{
  "n_experts": 192,
  "lr_router": 0.000995,
  "dataset": "wikipedia_en"
}
Below are experts of layer 8 (counted from 0) of a mixture-of-experts language model. Rows are named router (the router's row for the expert), gate (a neuron's input weights, with its number), up (a neuron's input weights, with its number), down (a neuron's output weights, with its number) and show model dimensions 0-127. Each number is 200 + 30 x the weight over its row's rms, rounded and kept within 0 to 999.
After each expert's rows: a language model's description of what the expert responds to. This comes from a sample of Wikipedia text that the model never trained on.

# expert 31
router,177,227,222,156,175,214,170,227,144,212,170,175,172,227,134,195,159,224,189,245,144,234,181,247,189,224,227,237,207,214,209,223,145,201,217,163,206,194,227,150,220,193,190,189,203,233,184,184,199,185,241,207,216,222,213,213,220,177,180,234,172,173,192,169,233,236,208,205,212,226,183,172,247,220,174,196,217,159,179,181,168,275,216,183,125,182,199,181,175,233,176,179,157,274,194,162,191,194,245,150,176,226,197,269,196,208,162,206,220,205,231,166,176,170,181,175,220,187,182,257,218,250,195,174,202,166,225,147
gate0,208,195,190,230,217,225,206,204,165,206,208,176,180,174,166,260,254,247,170,205,195,246,190,233,188,149,209,257,167,234,156,194,184,181,237,191,187,213,209,212,214,262,236,239,194,213,256,199,166,210,218,188,210,228,238,220,188,162,214,205,226,162,215,191,196,186,220,195,236,204,178,229,299,174,201,163,207,166,106,234,186,183,167,193,226,222,217,214,173,174,183,223,184,253,129,232,196,184,168,217,220,158,203,224,210,171,194,200,189,221,176,216,190,132,212,206,224,195,184,145,226,233,151,183,230,205,197,152
up0,178,208,227,154,226,200,191,148,163,184,123,223,204,176,192,197,206,226,249,191,192,180,216,203,198,204,209,204,197,135,182,193,240,195,244,192,155,248,152,241,200,238,261,194,261,159,234,200,190,163,205,194,214,219,176,220,239,224,180,159,183,211,260,214,238,165,171,208,190,215,195,160,202,224,181,218,151,210,168,172,228,226,194,156,175,222,225,233,213,245,164,160,103,232,218,215,217,183,199,221,218,148,212,246,183,173,175,187,181,168,209,184,199,190,232,141,169,198,234,219,180,187,246,196,216,154,183,191
down0,195,207,124,195,180,191,240,183,207,190,195,170,152,115,238,209,194,162,229,220,246,218,198,133,215,184,183,130,181,186,205,161,194,240,198,172,169,214,214,226,196,203,141,141,167,209,216,164,173,201,165,240,224,197,171,178,172,188,219,217,186,226,165,165,208,167,195,223,227,196,213,190,183,202,190,185,205,215,209,197,255,222,241,140,205,266,212,176,169,183,182,237,187,169,211,220,252,174,227,240,234,180,194,187,193,215,222,215,208,207,243,209,241,233,189,218,155,218,211,290,135,171,211,216,210,224,212,205
Word pieces ending in a vowel plus e after an opening consonant, such as -ate in Gr(ateful), pl(ateau), plus le, double, Middle.

# expert 0
router,184,188,149,215,191,204,188,170,236,257,124,218,220,231,232,255,204,192,155,145,171,199,179,210,195,230,180,250,182,212,210,204,196,188,190,241,155,224,180,156,199,147,189,140,157,198,181,179,161,161,184,197,243,196,231,257,195,183,217,160,247,196,162,198,149,150,193,259,196,206,211,198,180,214,159,221,223,187,217,161,185,144,210,193,211,235,173,208,218,152,204,183,222,204,185,238,209,235,204,170,167,253,174,160,187,203,170,223,229,199,163,242,204,235,184,171,232,175,211,219,253,236,180,183,199,150,217,161
gate0,208,191,218,162,193,227,176,199,155,211,161,185,185,199,167,226,197,217,177,209,186,240,190,226,194,235,214,206,200,222,208,159,208,157,151,226,187,199,226,208,238,207,224,220,242,175,184,193,146,216,159,194,186,195,229,179,164,201,145,247,217,176,171,255,219,194,168,226,191,188,183,175,212,247,216,213,249,207,179,225,212,236,142,211,242,209,240,198,150,183,276,201,245,174,230,190,312,237,188,171,234,187,185,193,153,142,220,194,138,191,251,185,200,163,181,186,151,214,160,192,197,192,163,204,244,175,183,217
up0,158,165,132,157,209,222,179,216,164,155,222,200,229,141,205,217,250,152,206,177,236,242,199,166,218,264,234,197,161,212,221,207,177,174,165,223,185,187,200,273,202,205,246,253,193,156,209,202,192,233,190,192,189,192,210,185,215,158,118,254,206,184,158,206,209,172,177,237,206,170,213,174,194,230,166,245,250,211,190,226,186,232,166,221,150,187,207,204,181,192,235,250,230,217,227,190,208,187,209,211,204,187,197,178,141,168,216,194,163,190,227,177,182,156,167,183,184,240,181,150,196,226,143,240,191,205,170,184
down0,189,201,236,173,191,201,192,178,188,199,242,234,201,211,186,258,158,268,155,245,171,250,184,205,230,174,208,173,204,225,158,225,209,223,179,199,187,187,205,122,183,198,133,238,179,235,205,184,250,245,191,274,221,206,227,242,185,213,210,218,204,210,167,218,199,206,216,158,191,164,181,170,223,183,174,172,177,241,212,183,215,161,189,198,225,221,215,178,156,182,150,211,253,229,203,186,151,236,224,162,190,187,200,175,269,252,181,162,209,152,245,201,268,210,183,217,255,173,186,231,170,195,196,222,202,164,208,203
Line breaks and heading markers (==, ===) that open a new list entry, infobox field, table or section, e.g. before "- Family:" or "==Personal life==".

# expert 25
router,168,266,135,196,147,173,176,219,262,181,223,210,216,169,139,197,200,250,260,188,243,203,159,206,169,198,254,217,217,218,208,181,207,226,185,245,252,221,187,241,163,185,215,241,248,145,183,168,224,163,191,186,154,222,181,206,213,145,187,218,247,177,182,183,193,147,178,198,207,246,191,201,206,191,220,179,198,180,223,170,182,176,177,186,218,232,236,234,179,210,230,183,231,248,176,209,191,163,245,195,218,252,208,200,163,226,249,212,174,216,254,227,232,230,204,190,223,185,209,193,170,195,156,206,248,178,183,160
gate0,206,201,235,228,173,263,203,253,204,163,181,223,237,203,166,190,207,226,233,207,180,182,198,189,229,168,211,103,196,188,189,184,231,213,149,248,284,246,166,161,223,181,217,215,193,224,215,173,188,191,230,113,180,184,195,220,187,206,174,217,189,225,196,177,167,190,200,179,253,199,209,199,237,232,144,183,185,226,207,155,205,224,254,227,203,206,192,166,175,190,127,183,182,191,186,186,225,193,186,210,175,188,162,183,189,222,205,214,202,204,186,292,207,198,167,242,166,262,202,198,248,213,199,182,195,193,145,177
up0,157,182,181,236,206,239,228,150,213,178,210,147,209,238,162,220,218,183,220,175,187,200,148,232,219,239,234,154,197,190,167,151,201,207,179,187,278,238,214,198,172,209,240,198,207,198,200,173,205,150,209,236,163,165,207,244,219,236,187,191,180,160,200,200,163,200,176,217,194,238,159,161,190,204,148,187,151,229,261,176,182,131,207,158,155,228,220,207,199,204,185,202,152,212,238,198,185,201,201,162,259,192,214,198,161,194,180,220,189,226,208,165,138,158,185,183,210,170,215,163,139,179,198,156,204,260,174,173
down0,162,229,205,219,238,205,278,247,235,214,181,216,238,227,155,97,196,168,251,191,235,178,219,194,203,183,176,208,213,200,232,241,145,218,209,203,202,193,204,209,183,245,162,172,171,215,212,196,152,137,142,188,232,209,230,235,190,199,193,222,201,220,180,203,159,209,110,198,196,180,173,172,196,236,222,182,187,231,176,178,176,206,162,205,186,220,107,197,227,201,179,165,241,155,238,169,223,212,228,160,197,225,227,217,196,209,256,230,187,168,214,219,237,193,172,192,216,219,219,211,209,203,200,182,229,222,218,222
Occupation words and their pieces after nationality in biographies, such as politician, footballer, coach, sculpt(or), entre(preneur).

# expert 41
router,193,205,144,148,154,201,190,201,232,178,265,221,209,228,199,212,234,240,247,246,220,226,177,179,172,196,242,206,137,238,208,199,215,211,228,212,206,184,185,236,211,192,194,206,208,141,205,180,212,126,227,240,174,181,203,196,215,161,179,218,234,217,224,207,224,184,183,171,232,194,199,230,173,210,203,163,161,245,154,204,209,224,215,175,212,217,202,167,202,203,238,219,177,192,204,289,231,169,229,228,206,156,173,227,177,205,203,225,242,299,204,224,209,188,266,182,231,191,201,219,225,179,171,154,198,145,174,155
gate0,139,179,168,265,160,159,190,165,191,216,208,253,273,204,211,228,179,202,146,256,175,197,171,178,206,171,205,180,223,193,214,170,184,218,169,183,186,171,178,217,203,197,233,176,189,200,270,185,167,165,206,229,157,185,191,174,199,193,213,215,179,264,254,187,165,194,183,157,206,172,195,209,194,163,209,196,220,253,172,181,207,236,179,216,184,245,210,215,200,201,225,181,202,219,208,226,232,157,219,218,171,170,207,194,209,189,191,146,225,205,264,251,252,244,224,128,214,166,162,187,220,221,155,225,251,213,158,164
up0,158,213,223,205,216,183,219,188,214,274,185,184,204,222,171,184,155,214,204,220,224,226,198,165,255,179,212,214,158,194,247,197,204,199,161,194,180,217,193,177,201,234,278,235,234,196,195,154,204,190,247,222,157,205,142,193,210,167,234,246,169,250,229,183,197,196,165,157,206,129,236,246,181,214,156,199,245,217,148,157,249,257,231,248,181,199,201,184,216,169,177,201,163,174,177,166,197,158,223,184,171,196,211,160,176,169,209,184,215,215,217,211,171,197,207,126,213,196,214,195,244,226,191,173,272,191,212,198
down0,250,181,188,232,226,177,221,161,217,174,246,212,238,219,220,180,212,231,233,169,223,241,127,220,179,211,186,192,197,189,217,232,240,166,119,140,217,212,214,191,230,235,188,218,168,169,256,222,183,230,184,212,221,206,200,152,172,244,220,165,137,186,178,211,244,217,211,156,162,155,198,235,188,181,189,204,168,185,249,201,179,200,215,167,153,195,196,196,207,223,227,239,241,168,228,192,169,199,238,238,175,210,196,200,239,160,214,183,227,240,177,214,234,159,255,223,163,219,147,197,212,181,211,151,194,192,145,242
Nouns naming a person, role or unit after an article or his, such as footballer, member, first player, point of debate.

# expert 16
router,244,216,154,174,230,244,179,223,223,198,166,247,217,176,183,211,200,210,223,243,270,192,172,192,259,169,211,266,191,212,197,212,184,195,220,149,214,174,201,227,224,245,238,207,185,181,190,223,245,220,203,220,165,228,180,189,264,187,193,231,228,215,147,171,168,207,185,175,219,202,213,178,183,174,208,215,231,221,191,225,207,211,163,167,201,291,195,153,146,229,155,219,147,185,210,207,169,162,216,198,146,216,135,233,162,226,262,176,202,196,209,178,245,200,188,176,180,181,183,239,180,228,245,170,186,216,169,182
gate0,257,227,196,258,164,220,208,201,206,153,137,223,223,222,225,209,224,176,159,200,232,203,184,247,204,202,210,242,241,194,218,202,156,226,182,165,208,198,165,224,193,216,231,233,217,221,168,228,205,237,216,166,228,198,176,210,191,227,198,228,170,227,220,226,196,149,147,162,230,150,126,210,188,205,154,235,200,162,211,225,198,212,249,134,178,228,228,191,237,237,197,207,149,222,284,194,190,177,193,183,214,197,141,183,182,179,274,216,193,192,183,191,175,246,191,214,259,195,212,227,164,251,204,180,204,197,217,182
up0,223,215,186,233,177,210,239,194,224,185,158,162,211,215,162,195,244,165,178,273,238,222,183,203,208,211,186,194,253,250,218,267,213,211,222,226,219,239,188,213,160,206,201,199,216,181,174,158,185,174,221,224,240,208,198,185,220,204,237,203,152,207,200,195,174,210,208,183,214,188,204,197,205,214,210,199,231,157,174,157,237,211,246,181,187,148,201,204,198,175,251,263,203,179,232,177,274,191,237,217,197,214,210,197,260,179,145,208,208,278,204,231,162,131,156,184,166,180,184,241,169,214,156,230,127,178,215,219
down0,191,210,204,223,196,160,222,182,230,158,114,180,188,215,192,246,243,172,148,176,197,167,169,213,189,211,201,176,173,219,180,224,204,139,200,214,233,192,218,205,211,214,201,190,207,147,202,207,315,185,170,241,215,187,179,199,226,226,181,229,210,239,194,242,166,225,191,181,226,241,237,198,203,193,215,176,210,278,193,138,208,197,204,201,180,240,207,197,214,161,199,246,150,197,193,207,192,176,179,228,182,169,191,205,191,182,202,201,189,210,211,210,227,206,255,262,186,174,216,125,185,102,180,209,227,210,175,225
Inner syllables of ordinary words after a short first letter, plus year digits, e.g. j-um-per, hen-ch-men, t-ribut-ary, 18-8-6.

# expert 62
router,156,183,140,189,186,231,184,210,189,222,151,256,230,204,238,257,201,198,178,161,202,247,210,198,226,210,145,248,208,215,168,222,182,148,142,215,169,207,197,189,167,146,165,163,201,218,184,217,222,171,190,171,257,170,204,248,194,225,231,159,228,189,171,188,144,153,183,269,215,179,209,213,223,233,179,215,259,204,202,190,191,187,188,165,196,231,181,196,243,189,208,233,198,189,197,227,213,226,219,156,230,266,185,160,164,204,173,214,241,182,177,242,184,220,204,188,212,183,238,248,196,186,151,206,178,150,161,163
gate0,191,242,164,202,165,221,193,212,210,180,158,248,156,217,199,243,203,217,182,195,183,192,159,208,177,208,157,250,210,191,197,172,161,209,198,182,221,198,231,139,244,227,198,164,175,223,166,211,189,182,207,205,143,193,207,226,234,223,146,190,184,252,172,198,161,189,200,219,142,230,183,193,238,219,212,183,171,199,227,249,226,236,234,241,239,223,165,235,181,145,182,160,104,199,227,221,237,204,186,221,244,161,203,194,173,187,185,211,227,206,209,225,190,223,287,163,187,239,206,187,206,169,194,241,150,217,218,254
up0,191,218,198,195,186,142,216,220,216,203,193,177,199,154,201,205,166,201,183,158,190,237,200,169,203,209,191,188,202,241,219,180,189,234,218,201,236,230,191,208,175,151,208,252,240,223,196,167,199,172,189,204,259,201,161,167,147,191,259,200,217,219,272,197,244,234,158,175,229,211,190,190,177,158,168,206,206,200,152,166,131,150,168,188,186,151,285,199,178,220,217,187,238,205,229,187,197,220,155,156,161,195,157,201,227,188,164,216,238,214,155,180,225,152,155,249,190,195,205,207,251,187,253,164,199,235,209,162
down0,196,200,167,251,182,158,161,243,190,215,213,170,194,205,179,181,181,172,224,200,214,234,196,201,181,216,208,227,211,258,235,159,204,269,171,161,247,188,182,239,269,224,229,194,128,167,200,198,205,192,244,213,206,225,176,175,265,196,167,212,259,205,178,263,216,242,158,177,181,206,143,219,210,186,151,219,198,236,180,222,227,160,204,208,192,242,206,251,192,254,245,212,209,160,234,190,231,175,199,156,213,215,264,214,175,170,195,187,194,215,166,177,232,195,218,214,231,229,149,182,240,195,212,225,229,218,235,214
Line breaks ending list items and headings in bulleted lists, plus section markers such as ==, ===, and "classification".